Weights of a small mixture-of-experts language model, trained from scratch on English Wikipedia: width 256, 8 picks a token.
Below are experts of layer 8 (counted from 0) of a mixture-of-experts language model. Rows are named router (the router's row for the expert), down (a neuron's output weights, with its number) and show model dimensions 0-255. Each number is 128 + 24 x the weight over its row's rms, rounded and kept within 0 to 255.
After each expert's rows: "comes before" lists some tokens at least twice as common just after its tokens as in all text. This comes from a sample of Wikipedia text that the model never trained on. Tokens count by the router's weight.

# expert 41
router [203 153 129 144  52 118  95 114 161 148 105 162 152 157 166 149 111 136 147 140 115  97 117 119  97 172 114 130 123 163 116 123 146 160 122 138 152 111 114 140  71 178 129 154 125 151 114 156 120 126 125  98 161 107 120 163 144 134 160 140 141 129 120 132  83 102 149 118  72 117  87 122 141 157 162 146 130 124 124 124 124 149 120 109 126 143 163 119 143 157 128 128 106 114 121 147 141 130 129 165 166  74 114 125  83 116 137 143  93 130 121 134 168 103 105 136 124 199 110 140 135 144 187 104 129 118 144 138 147 127 159 107 105 123 117 115 148  80 144 139 105 119 159 118 104 107  84 100 145 116 119 144 173 157 128 129 154 145 132 154 121 142 109 131 136 102 115 156 142  98 128 137 115 129 101 117 134 126 116 160 117 140 131 122 137 133 133  88 143 114  65 124 159 166 117 150 130 114  62 116 102 133  93 123 135 131 104 148 124 119 134 118  92 151 119 159 135 144 158 118 197 140 169 171 127 125 145 132 117 104  62 109  94 147 157 140 126 115 140 125 107 129 102  95 131 121 109 116 127 105  97 144 104 132 139 148]
down0 [125 131 142 138 114  81  76 164  84 123 161 105 101 111 120 125 106  94 116 102 118 173 143 156 141 124 117 159  90 113 116 112 142 156 140 141 144 134 152 124 116 121 125 128 118  98 160 141 133 101 118 136 156 113 131 132 113 102  88 150 100 134 125 149 160 108  97 119 130 131 129 104 114 140 134 161 141 134 122 153  96 105  97 136 132 110 118 116 114 137 135 110 183 116 130 124 102 152 139 122 109 160 124  89  99 127 175 125 111 133 122 144 142 115 126 117 107 112 142  79 118 132 133 134 135 132 121 151 143 125 118 132 106  94 163 139 122 173 129  73  97 141 116 162 125 110 124 138 109 177 162 105 102 146 190 117  96 110 161 135 117  97 100 111 120 140 158 120 156 177 148 128 100 179 103 173 144 189 180 103 171 142 121 125 154 134 135 135 152 127 117 138 112 132 129 132  86 152 105 174  93 139 158  83 132  78 146 145 107 118 119 176  93 156 186 106 129 141 144 120 132 127 103 109  95 113 147 101 119 128 132 131 118  74 165 118 142 176 142 139 126 174 108 142 146 112  89 168 142 139 130 116  86 176 156 134]
comes before: " the", "al", " to", " a", " by", " in"

# expert 144
router [114 130 143 126 156 118 149 109 175 154 115 120 140 148 150 178  97 147 107 130 121 148 182 137  86 133 111 123 124 142 126 121 120 142 124 147 139 131 112 160 112 180 136 177 119 139 121 199 114 123  96 116 152 120 102 137 158 150 189 113 152 109 140 122 116 121 110 108 122 104  93 174 149 162 126 127 128 169 163 139 137 123  95 132 179 175 133 107 117 174 114 133 103 157 132 118 129 101 144 124 142 110 144 115 112 120 135 112 138 159 195 126 162 133 105 159 100 138 146 127 123 110 148 154 122 143 121 112 169 135 110 144 151 112 129 117 136 131  97 130 146 146 115  67 172 128 116 127 131 112  90 124 147 100 103 140 121 141 100 121 142 125 124  92 156 116 105 133  82 113 179 176 101 115 108 137 137 145 113 114  99 103 173 114 138 144  81 102 167 113 107 139 154 141 138 121 154  63 116  92 113 119  87 148 125 145 179 134 125 123 154 177 144 118 105 139 135 130 133 125 103 168 132 126 118 172 158  92 103 137  65  95  88 131 112 140 152 143 151 121 116 106 147 113 109  95 150 138 152 121 127 142 100 129 128 158]
down0 [133 109 118 118 130 110  45 120 104 134 184 162 131 105 164 160 147 100 119 135 105 145  95 143 128 137 150 115 160 144  92 153 107 147 122 169 152 117 139 116 110 114 151 154 151 125 159 148 107  93 137 104 153 165  87 143 162 144 104 146 114 100 126 149 120 128 115 147 136 186 126 123 110 113 136 140 138 192 159  83 156 136 171 130 130  94 122 155 126 149 174 122 123  92  76 127 163 142 201 127 131 145  85 120 135 121 158 152 135 137 101 131 139 118  98 144 121 110 154 152  78 141 127 126 217 114 104  88 115 121 146 124 114 115 107 142 119 140 137  97 122 140 114 142 152  92 154 137 142 137 138 153 103 148  90 138 107 146 146 140 138 117 104 175 103 127 126 130  81 131 125 139 130 149 159 125 159 136 178 157 106 148 147 113  98 166 130  91 178 156 148 138 120 155 103 122 135 111 126 150 149 124 125 138 150 121 105 192 124 114 104 131 120 105 120 117 105 125 111 146 103 126 138 109 132 153 137 114 122 103 104 132  91 119 117 121 147 128 137 146 140 133 116 109 119 112 117 132 121 168 151 121  68 151 106  94]
comes before: "s", " of", ",", " and", ".", " ("

# expert 224
router [138 124 157 109 132 131 148 125 127  96 107 125 172 152 106 164  96 138 167 140 131 126 145 135 126 136 113 118 131 128 185 105 130 123 134 134 108 120 115 152 140 162  86 145 131 130  94 156 119 100 108 121 146 126 111 146 116 140 159 103 204 121 144 122 114 112 133 144 117  93 112 145 139 113 118 161 118 123  92 126 148 158 122 115 164 170 116  71 124  81 111 163  88 196 120 146 140 107 142 160 126 121 130 132 119 124 116 166  97 161 159 130 146  82 122 162  72 153 129 134 145 127 100 120 111 134 115  96 170 118 116 122 129 119 207 112 125 105 126 153 145 128 115 106 172 116  79 113 146 122  80 102 141  73 134 123 156 121  96 109 122 126 134  83 111 119 133 144  86 138 123 142  72 133 123 134 148 198 124 179 131 125 159 126 110 165 118 135 102 104 129 162 127 148 154 117 140  97 128 116  95 123 126 148  98 163 148 143 107 134 114 148 122 147 116 136 133 160 114 144 112 119 157 132 116 132 143  91 100 137  86 113 101 127 162 114 154  87 157 128 117 109 122 104 128 139 102 142 173  90 127 154 120  99 125 172]
down1 [118 115 117 116 146 154 101 138 109 136 156 127 107  92 175 134 134 147 102 111 106 114 146 133 178 151  93 110 148 123 147 117 118 138 148 143 137 132 131 120 128 112 141 178 132 149 152 112 129 170 120 106 135 148 111 131  91 160 112 110  80 149 157 123  86 131  93 137 169 146  71 130 117 158 171  98 123 153 163 122  92 165 129 112  62 117 117 162  96 122 157 127 120 163  90  66 132 115 102 149 112 141 123 152 155 140  63 140 122 130 131 117  75 121 114 128 150  82 140 180 112 144 190 148 130 134 148 150  99 188 133 129 150 118 131  81 143 118 127 110 117 123 136 139 145 133  90  74 181  92 118 120 129 136 141 118 118 116 103 131 132 131 129  79  86 117 100 135 108 113 109 150 143 145 140 132 119 129 115 123 139 123 145 107 115 140  88 104 134 152 126 113 130  91 109  78 146 162 119 106 140 172 109 109 108 146 155  96 136 162 142  90 129 108 115 133 121 131 120 127 113 110 142 125 125 126 140 130 110  86  98 107 110 108 113 123  80 148  84 135 110 154 103 146 135 115  92 131  88  82  96 129 116 122 135 146]
comes before: ",", "a", "us", "e", " (", "da"

# expert 153
router [139 131 142 121 112 133 141 118 114 103 111 128 126 109  99 158 120 136 134 161 114 125 156 156 116 154 121 141 165 126 132  99 108 199 189 152 119 119 111 131  69 137  92 125 106 129 113 124 110 160  92 110 140 130 133 135 165 109 143 128 140 117 132 113 132 121 124 144  99  73 118 109 161 166 140 139 158 139 121 113  94 128 119 109 116 144 131 108 144 149 120 159 120 128 119 134 184 121 134 146 140 110 139  99 116  78 132 112 111 150 132  77 114 106 147 140 132 180 118 128 161 134 158 158  96 106 143  43 141 115 115 140 120  90 127 127 112 115  74 101  82 128 134 115 139  98 145 153 142  90  76  98 153 141 161 151 171 182 110 123 119 125 115 121 109  63 118 127 129 106 113 111 115 129 138 151 141 166  89 169  93 137 136 130 145 148 115 116 132 107 129 166 140 106 156 116  69  90 128 132 129 142 115 140  76 100 161 122 122 139 135 131  95  78 155 105 125 135 143  97 126 140 145 130 131 156 139 148 119  68 125 124 128 150 127 126 145 120 135 162 144 133 137 113 123 160 107 128 135  71 156 168 102 116  83 134]
down0 [141 155 161 144 121 107  93 139 146 148 128 140  77  98 182 163 115  95 124 131 106 133 106 106 111 125 140 104 110  98 114 100 153 144 123 163 134 117 139 129 120 149 117 103 139 133 104  84 121 112 138  91  98 100 137 108 131 171 101 170 122 128 111 167 124 144 165 136  82 112 178  93  90 158 109 140 123 139 119 113 142 130 122 150 110  56 121 150 141 161 104 138 161 100 108  75 137 120 148 108 101 110 156 120 142 118 149 138 142 142 127 127 108 143 132 141 138 152 112 142 135 137 142  86  95 145 116 111 141 133 135 145  90 126 161 137 143 120 127 144 151 104 129 102  98 108 138 159 123 150 117 127 148 111 116 138  98  82 131 167 140 148 102 109 117 149 160 156  93 110  48 101 127 145 103 129 113 155 142 114 154 158 152 141 127 148 137 132 157 165 109  75  98 141 148 118 119 118 138  89 166 145 125  97  87 138 142 153 112 113  61 131 103 103 144 131 178  75  94 163 127 128 144 125  86 135 102 170  97 123 111 166 127 114 121 149 129 148 141 163 142 105 134  79 151  91 128 100 150 117 134 101 116 138 105 120]
comes before: " the", " a", " well", " an", " 19", "ten"

# expert 198
router [158 133 162 116 110  94 112 128  95  84 115  97 128  94 165 119 122 161 131 120 129 121 140 169  88 147 142 116 161 145 133 100 112 133 122 130 165 123 104 121 101 155 128 151  96 147 119 145  93  97 154 136 158 167  77 143 144 143 154 122 148 122 143  82 108  94 120  84 136  69 115 142 141 154 160 146 152 134 105 111 109 154 151 124 124 115 152 123 143 118 129 154 123 140 134 130 141  96 121 103 149  84 162  76 125  88 121 166 136 143 141 139 152 154 114 136  76 129 171 142 166 177 131 145  77 149 140  88 135 121 123 142 139 122 138 133 154  94 100 154 100 175 116  69 159 132 114 112 130 151 126 116 123 126 159 122 181 102  72 139 109 141 131 103 114 141  94 147 111 119 125 141 115 167 167 138 178 149 100 151  92 144 101 122 141 107 133 120 113 142 114 112 161  92 128 130 153 125 125 139 115 120 105 136 123 129 123 144 101 176 144  80 107 161 134 176 103 156 148 113 114 126 107 163  89 147 132 167 118 120  98 103 134 142 127 103 149 136  99 116 110 107 165 141  94 130 117  77 137 121 131 134 110 126 127 172]
down0 [146 123 125 132 126 110 137 169 148 135 109 138 148 136 162 105 114  93 112 123 103 156 143  95 135 126 112 122 124  84 107  87 147 116  54 128 160 137 137 142 122 167 127 188 127 135 167  82 110 134 131 153  94 132 158 153 156 104 122 132 119 114  68 139 133 113 151 124 130 155 157 145 151 110  98 114 143 141 129 147 127 146 136 105  86  96 141 165  99 148 155  94 137 107 152  96 128 101 177 152  88 114 162 126 149  70 137 167 117 126 108 143 114 108 140 105 141 121 116 109 120 104 159 141 109 126 115 132 130 113 153 172 149 132 160 117 126 142 137 116 206 140 113 140 141 161 153  96 100 134 111 124 107  97  95 118  99 125 160 136 161 113 140 144 120 127 119 139 108 107 166 110 118 120 170 138 136  98 128 102 122 144 118 154 136 170 148 127 148 142  89 158 120 144 115 128 121 126 147 177 110 139 168 105  90 111 117 153 145 173  92 127  94  81 145 118 150 129 100 117 119 147 115 114 108 123 114  99  90  81  78 149 115 138 143 132 117 187 120 163 141 171 106  88 142 132 111 145 130 131 167 128  96 120 155 108]
comes before: "ri", "la", "re", "op", "or", "ur"

# expert 236
router [183 166 141 152 138 138 122 110  97 137 116  98 143 150 123 124  98 127 175 139  64 123 139 154 137 206 124 132 136 126 152 114 122 176 132 108 167 102 132 128 100 166  89 135 109 138 120 152 126 130 108 122 122 129 102 144 159 135 150 135 150 157 119 116  81 104  79 130 133 107 113 116 142 118 153 147 127 137 119 136 106 135 117 103 123 147 139  87 148 121 138 122 108 142 107 139 145 135 137 126 118 150 135  95 103 105 148 152 131 164 143 119 160 119 136 143 138 158 133 123 148 137 149 133 100 139 135  91 156 139 128 118 119  98 112 141 152 117 171 143  57 130 163 114 138 103 147 158 155 139 101 131 135 146 128 140 180 174 109 123 113 131 111 137 118  92 121 171 143  81 124 130 120 130 111 118 139 106 118 161  78 104 167 118 149 145 129 102 129 104  88 121 144 118 140 143 115 105 102 117 101 176  94 119 134 146 187 128 125 106 163 174  76 114 111 136 117 159 150 115 165 158 136 192 122 168 141 136 132  79  67 125 109 146 147 120 162 130 124 167 113 123 114  94 121 128 129 126 124 106 161 176  86 104 136 169]
down0 [145 119 159 126 100 109  97 122 165 162 142  92 103 150 138 110 144 138 127 130 123 168 124 114 107 102 160 122  99 108 119 104 148 114 135 114 152  98 115 116  86 151 124 140 162 138 118 132  98 172 157 120 137 113 143 122 156 161  87 160 150 126 113 125 149 162 130 172 142  80 159 134 137 108  78 160 132 129 117  93  85 111 143 115 107 110 131 140  95 159 136 131 140 105 111 112 152 101 147 115 128 116 153 117 143 155 182 137 168  77 115 169 155 137 102 135  76 127 107 147 112 153 134 166 123 132 117 123  85 145 155 185 136 137 141 112 130 118 140 134 150 140 119 136 132  95 173 154 103 113 119 100 118 111 117 163 119 150 132 167 122  91 148  83 108 149 161 112  98 101 121 109 119 143 153 121 133 179 143  79 130  94 180 121 117 143 122 131 133 153 107 101 152  93 124 151 127 113 108 163 139 150 104 111  95 134 144 130 112 127  97 106 127 139 167 139 113 109  83 132  45 130 100 140 110 132 141 152 121 147  94 198 123 138 151 113  96 132 159 133 130 149 145 134 154 164  98 117 145 140 144 143  83 118 100 118]
comes before: " the", " 19", " a", "|", " 18", " his"

# expert 246
router [159 149 135 102 132 130 147 101 123 119  93 136 115 128  95 146  96 118 138 187  96 134 160 135 121 172 120 127 140 123 159 119  82 194 143 121 167 100 122 167  85 142 102 124 110 140 104 146 115 160 122 117 136 128 135 133 188 121 145 134 117 113 141  89  61 115 104  98 129  75  91 126 157 137 145 168 139 146  91 109 106 145 127  99 129 140 141 103 157 124 138 105 119 131 114 127 155 107 121 138 124 129 137 141 109 128 130 140 101 169 140 128 141 151 140 147 111 152 113 152 117 142 164 166  93 124 147 114 146 121  92 165 117 118 124 129 138 122 139  98  84 159 150 144 150 126 119 128 198 115 130 105 148 123  98 124 173 141  98 141  96 128 112 134 129 124 119 181 141  67 120 143 114 179  95 170 149 143 127 182  98  83 150 112 174 128 116 111 124 135  90 134 138 130 170 129 105  79 110 100 106 154 110 119 114 135 152 134  95 127 121 165 103 117 114 156 133 192 124 111 152 131 165 175 137 136 141 116 140 115 110 118 101 147 111 113 146 116 128 157 140 118 110  88 114 123  96 146 116 115 148 145 127 148 140 174]
down0 [128 148 157 126 151 117  76 142 123 149 132  93  85  79 129 104 141 112 144 127 110 125 135 113 129 125 148 160  81  90 125 147 174 116 123 140 142 104 115 129  94 136 122 144 147 139 105 103 140 122 133 131 155 124 131 153 138 115 115 148  95 133 111 138 107  98 120 153 154 140 143 114 114 109 120 170 114 131  87 125 127 127 145 165 109  97 137  95 110 165 135 133 131 157 129 111 119 151 151  84 145 129 142 122 134 122 182 108 156 104 140 193 126 112 111 143  92 120 110 147  98 108  90 141 141 127 101 145  83 148 158 127 115 151 140 119 115 128 142  90 179 111 117 114 152  55 141  80 133 146 105  95 123 112 135 117  70 133 140  93 117 125 119 108 131 135 118 123  99 143 171  81  97 145 147 186 103  93 163 112 151  99 180 114 149 131 122 117 187 185  96 110 121 145 142 144 122 123 149 134 147 182 133 115 135 106 115 151 133 113 111 148 114 152 166 114 121 110  62 165  95 130 114 164 129 167 139  86 144 171 124 157 120 115 165 133 137 135 149 129 124 144 112 131 150  98 114 125 135 140 152 134 110 175 118 137]
comes before: " the", " 19", "c", "st", "d", " 18"

# expert 247
router [138 118 133 126  74 135 149  87 144 136 116 115 196 133 127 177  91 114 120 143 124 130 166 131 130 145 100 156 129 162 135 120  97 138 125 145 104 131 132 125 131 148  97 147 119 137 109 153 112 113 113 127 179 168 111 153 124 183 119  92 152  98 174 144 108  77 167 110 116 129  83 201 157 121 130 145 146 127 155 116 131 151  82  87 138 116 141  67 124 113 116 124 121 142 119 140 146  99 166 153 155 131 126 128 102 117 134 164 123 161 230 145 135 133 103 173  95 139 130 138 144 106 103 125 120 104 130 126 168 121 128 141 119 127 152 157 144 116 139 152 120 132 125  82 123 106 103 114 127 122  97 145 138 140 134 124 124 183 133 143 112 148 131  76 133 124 106 138 101  93 157 141  96 136 127 140 158 127 119 161 112 138 141 121 152 103 102  87 142 101  94 161 131 115 118 146 117  90  95 117 133 128 112 128 120 134 140 137  91 150 119 113 111 127 129 141 125 130 140 113 112 166 112 162  94 136 129  84 106 117  53 121 127 140 144 164 128 101 131 151 133  77 111  86 129 121 128 129 136 125 142 152 102  88 122 117]
down0 [124 129 101 148 128 146  66 143 134 146 149 113 113 104 121  98 104 137 138 100 101 129 134 100 103 153 131 152  66 131  44 149 133 128 128 147 130 117 185 132 128 117 140 149 120 109 165 102 116 108 131 154 126 133 144 124 115 121  99 156 162 108 166 109 115  91 133 114 157 143 116 148 104 126  95 132 138 160 136 134 115 121 153 117 153  56 125 191 127 116 127  92 123 108 152 120 110 149 157 101 117 159 108  89  93 156 165 141 147 145 116 116 168 119 118 128  60 117 112 140 105 178 146 143 151 121 129  88 124 128 131 137 101 131 171 132 127 154 137 140 145 143 130 134 122 153 173 132 149 152 104 104 128 142 130 165  93 139 126 155 139 118 117 135 118 151 169 145 137 164 106 104 119 140 157 122 137 144 129 105 146 115 133 153 118 138 110 149 110 130 101 117 102 121 129 111  99 128  83 145 134 112 160  98 142 111 118 167  97 125 105 129 116 135 189 129 143  89 106 134 109 150 114 120  93 197 101  97 154 129  87 167 122 153 121 136 111 179 145 136 172 141  98 141  99 151 130 127 128 129 191 154 133 108 144 157]
comes before: ",", " |", " (", "er", "'", " was"

# expert 239
router [141 123 159 136 109 122 138  82 166 139 129 138 163 147 115 161  94 127 137 121 135 110 136 143 116 154 124 137 122 132 116 120 124 136 133 136 117 100 104 116 131 162 140 127  84 140 133 161 131 125  94 104 182 139 105 113 112 204 137 120 165  96 168 134 140  85 193 162  98 121 124 169 125 117 138 126 156 142 131 140 143 156  86 125 137 155 130  95 155 114 116 127 139 145 112 162 132 139 184 128 132 121 127  86 135 129 142 157  48 161 198 119 108 136 151 119 119 127 157 140 138 145 103  96 123 138 134 103 190 131 140 144 155 108 138  93 130 106 136 143 103 133 107  81 136 110 103 151 132 131 117 115 145 124  89 162 116 155  69 140 101 124 124  72 147 120 127 129 107  82 135 164 102 145 143 135 149 129 129 141 112 109 156 120 148 135  92 105 146  87 103 139 132 122 121 123 127 125  98 109 119 141 107 123  82 129 152 134 122 131 131  99 143 133 118 134 103 135 164 121 193 172 121 147 132 138 118  66  97 102 104 112 103 137 110 171 141 106 139 150 127  74 101 145  75 122 106 115 116 134 136 157 118 111 129 142]
down0 [143 108 130 147 139 132 121 133 122 123 174 121  87  95 147 145 130 105 168 180 141 165 139 106 133 162 142 107 132 124  79 138 130 104 127 127 167 152 144 125 113 123  88  94 140 138 121 110 126 126 151 147 144 103 145 105 125 128 139 133 129  97 131 108 160 138 129 160 140 171  99 108 116 129 126 132 131 153  99 134 121 122 174 158 118  72 141 149 127 141 140 146 158 148 112  52 144 124 175 101 115 150 143 150 118  96 163 140 109 109 120 108 142 120  90 113  88 144 152 107 118 135 134 130 123 135  90 124  85 116 213  84  95 110 114 117 140 157  92  98 129 149 115 179 118  93 153 150 133 137 111 102 125 137 127  95 122 190 145 152 114  90  75 116 101 135 130 137 135 121 158 119 127 109 101 120 150 114 120 126 152 126 110 144 181 157 104  80 139 130 141 142 128 136 139  84 105 181 132 142 163 144 117 105 116 111 126 177  96 105 105 131  91 109 178 131 126 129  63 107 103 115 127  82 109 152 138 122 143 116 130 116 111 138 103 109 118 132 139 116 148 161 119 149 132 136  80 134 123 141 182 131 104 129 116 155]
comes before: ",", "'", " |", " was", " (", " and"

# expert 226
router [135 193 131 151 131 132 138 113 143 141 108 127 128 123  98 134 132 133  88 185  88 119 169 146  98 189  93 129 167 156 145 121 123 163 112 113 126  76 116 136  66 138 113 178 132 119 114 183 128 144 125  94 142 137 116 132 162 139 125  88 137 100 129  72 134 141 109 145  78 100  93 139 139 154 169 132 144 159 149 115 114 145 127 121 132 145 108 124 121 116 139 146  83 139 127 113 153  98 136 126 146 136 132 125 129 111 171 151 111 102 136 131 106 136 139 135 127 119 121 130 148 121 158 136 121 113 152 119 140 114 165 129 119 126 144 141 157 129  95 121 109 136 145 114 150 103  96 106 152  97  99 102 148 124 150 141 131 120 123  59 129 133 126  77 119 103 116 139 119  86 172 176 113 124 106 143 128 153  99 171 130 109 148 136 154 167  95 120 149 109 110 107 160 118 130  62 142  91 148 126  95 127 121 150 135 150 181 130  93 120 133 126 147 174 131 109 110 126 181 121 120 111 146 170 101 162  83 111 152 139 110 130 128 131 146 119 155 127 138 120 117 112 110 108  99 106 120 122 151 106 133 195  90  83 129 110]
down0 [169  93 162 118 134 130 108 122  96 184 130 114  86 144 158 111 136 154 125 149 159 128 129 124 132 130 136 137 139 104 104 134 131 143 162 157 144 123 126 125 144 135 135 134 123 144 126 105 137 125 108 134 124 130 143 165  95 122 152 126 125  74 108 132 178 129 149 127 119 121 162 118 126 128  42 183  84 158 116 116 145 142 122 130 152 106 109 119  96 130 115 107 124 115  94 147 106 127 144  79 111 123  95 137 136 129 129 161 123 122 137 108 148 127 100  90 125 110 119 197  87 159 150 137 144  83 154  99  74 108 151 143 157 147 166 144 140 127 130 165 157 123 130 151 130 131 138 102 122 168 147  87 124 173  93 150  86 102 163 148 147  94 112 127 102 147 107 108 146 140 125 139 127 100 148 125 149 148 158  76 132 172 133 136 149 104 166 163 149 136 124 121  96 111 140 147  97 139 165 154 140 137 128 135 107 133 129 171 147 134  86 152 149 129 134 122 125 142 127 112 140 133 106  89 142 126 143 124 137 165 125 110  90 133 113 120 126 154 111 207 155 148  87 144 134 155 138 111 130  81 153 144 143 195 115 164]
comes before: " ", "ly", " to", " in", " of", " the"

# expert 241
router [143 166 142 100 123 129 140  70 138 140 131 119 129 155  82 114 128 127 155 113 124 120 164 130 124 140 103 129 102 156 149 121 159 112 119 149 111  82 114 115 130 142 111 165  90 123 121 137 135 131 115 157 176 133 114 138 127 146 136 149 126 103 154 122 105  78 156 150  93 110 109 166 120 137 142 128 149 138 173 118 163 120  94 110 164 158 107 122 138 144 108 137 129 144 113 195 123 121 154 121 123 122 124  93 126 112 129 144  90 167 221 124 111 157 132 161 125 111 134 123 143 127 116 121 108 140 137  99 178 157 100 118 129 127 127 119 134 138 158 156 122 133 129 113 124 114 109 136 142 143 132 124 140 125 117 135 109 159 107 135 112 132 122 108 126 128 135 134 136  77 180 155 104 161 169 139 142 139 102 124  85 111 178 118 176 116  91 123 165 106 110 191 133  96 139  92 120  97 137 131 119 140 116 146  87 105 155 127 113 145 133 107 113 116 121 125 105 138 164 128 148 180 131 135 107 141 143  82 107 132 103 108 119 158 136 199 148  83 154 148 106  55 114 148  78 126  77 120 167 104 124 135 127  95 131 126]
down0 [109 120 118 115 124 133 106 124 137 133 166 138 113  87 122 121 123 125 174 136 113 136  99 110 160 145 100 170 122 123  92 133 115 156 167 119 170 126 106 133  96 154 129 123 113 135 102 122 111 117 137 104 169 140  90 165 152 118  95 138 129  96 159 159  98  86 145 124 146 149 101 125  98  91  74 127 170 163 116 130 138 119 136 129 137 123 170 119 125 114 143  85 122 127  97 150 135 127 141 141 129 158 119 126 133  85 186 155 108 129 134 127 118 160 110 125  89 137 100 156  99 104 119 137 118 123 126 120  93 101 156 134  85 137 146 120 138 101 104 122 141 170 129 126 135 111 158 133 122 146 111 137 156 141 117 103  58 131 132 125 110 122 100 117 138 151 165 131 118 134 135 110 138 146 126 107 165  99 159 126 121 168 166 126 175 110  92 167 134 157 104 141 127 128 109 137 112 145 110 119 146 140 125 117  98 168 138 152 153 110 103 142 123 152 177 109 115 144  91 161  65 121 133  51 150 118 168 125 123 150 102 146 130 156 146 120 121 166 106 148 157 160 179 156 148 113 129 112 146 107 165 155  45 107 117 104]
comes before: " |", ",", " (", " and", "'", " was"

# expert 27
router [129 111 168 125 136  93 136  91 146 127 131 134 170 134 127 137  99 155 163 114 103 120 184 153  98 150 118 129 133 131 170 117  88 139 132 118 137  96 120 150 135 147 112 116 138 116  74 185 145 106 103 114 167 117 109 133 143 165 131 110 156 110 144 130 126 101 143 150 113  65 120 135 149 117 148 124 148 133 118 112 149 146 141 108 155 115 145  91 139  78 107 118  70 157 119 138 144  98 157 149 125  74 160 128 136 103 134 174 122 142 132 109 126 124 103 138  89 179 127 117 152 127 108 114 125 159 132 127 148  53  92 169 135 117 146  71 116 110 111 126 134 140 135 120 166 132  79 114 120 101 105 123 147 109 137 164 135 136  92 100 109 138 117  90 113 111 131 145  94 127 135 204 103 180 104 179 127 114 121 161 136 110 125 127 175 142 102 109 171 141  99 166 129 136 172  96 126 117 166 114 152 128 128 107  96 138 141 144  99 131 122 134 120 131 128 138 142 171 129 121 104 104 138 134 116 154 143 117 104 128  92 150 108 125 123 125 159 121 116 129 125  81 156 102 100 121 150 106 146 107 121 170 112 126 116 170]
down2 [125 161 115 151 141 130 139  98 116 149  99  98  90 130  84 150 133 119 127 159 109 128 149  81 178 117 113 158 162 119 139 170 113 108 124 110 150 146 118 164 169 164 158 118  89  91 104 141 161 122 130 140 142 124 118 120 185 123 103 125 170 159 161 128 146 149 145  82 146 121  94 140 131  97 128 161 111 120 117 149 150 118 116  82 124 177 121 122 122 122  97 117 132 109 120 121  80 153 145 145 145 136 145 106  97 109 112 132 127 165 159  95 102 169 114 113 122 146 107 143  76 107 120 140 149 119 153  56 130 158 154 138 130 137 111 132 113 149 132 128 135  95 116 141 119 120  99 138  96 145 137 148 138 150 175  92 119 129  88 125 137  90 136 160 120 116 122 114 109 131  89 120 103 129 127 131 155  82 159 113 119 114 111 175 117  47 155 172 128 123 142 108 120 153 107 138 104 163  96 158 128  89 104 135 131 126 151 149 158 133 137 134 120 139 149  91 113 141 137 152 160  95 116 152 123  87  90 122 133 165 157 136 130 119 151 145 121 114 167 107 168 145 134 135 132  89 105 129 105 124 153 115 183 119 135  89]
comes before: ",", ".", " (", "a", " and", " /"

# expert 101
router [141 134 135 142 129 100 140 101 151 127 103 127 132 139 108 120  94 147 199 127 111 102 167 126 117 170 105  73 126 119 137  92 139 148 114 126 117 117 104 124 132 130 126 123 113 126  94 140 143 152 104 129 192 137 139 131 153 156 149 135 157 110 165 132 128 111 134 120 123  74 110 114 133 146 117 154 143 116  99 116 124 142  76 124 138 192 154  82 113 100 120 127 142 120  92 127 139  77 143 163 110 150 124 126 120 126 108 176  69 155 126 113 130  68 140 156 127 143 140 122 137 131 112 124 131 150 118 115 148 143 132 110 150  96 172 102 121 108 142 148 119 143 128 111 119  76  95 148 125 168 103 122 117 139 106 125 126 149  73 112 117 120 119 122 111 118  98 137 111 125 155 155  92 158 143 160 157 130 119 116 108 112 141 127 132 186  58 135 119 123 100 150 150 138 109 110 138 104 142 102 115 116 103 132 151 120 166 119 142 125 120 120 108 127  99 122  99 167 145 121 155 159 125 156  94 138 102 107 122 141 108  93  67 135 151 151 165 125 178 131 127  75 144 108 111 143  93 115 176 100  97 166 130 129 100 190]
down0 [143 116 107 138 117 142  87 115 149  87 185 165 132 161 115 122 125 110 158 125 130  79 102 101 137 152 118 138 162 105 144 172 133 150 103 183 161 136 166 122 114 152 130 153 121 119 155 135 157 152 127 130 124  82 181 143 105 140 130 110 128  63 141 149 138 138 143 127 133 179 147 130 137 166 137 177 109 123 113 131 138 131 145 128 131  93 113 154 169 143 122  80 198 167 119  94 167 116 196 123 154 138 135 114 169 117 167  95 156 141 110 135 142 110 122  93  83 111 102 137  81 111 137 126 157 116  83 139  91 131 153 153 149 139 110 144 163 133  95 105 155  99 140  94 111 127 132 128  96 120 147 146 131 130 154 132  95 125 135 128 137 120 109 145 126 115 149 127  99 135 127 112 102 119 146 162 114 130 152  93 140 144 135 155 133 122 117 119 169 121 110 150 130  88 119  87 122 132 125 159 120 134 181 120 138 112 130 159 125 106 143 126 104 137  96 144 105 150 109 128 138 131 125 157  89 147 123 128  99 123  84 140 157 148 106 104 126 118 161  88 109 148  83 135 148 145 123 173 139 126 112 102  73 118 113 154]
comes before: ",", " (", " |", "o", " de", "z"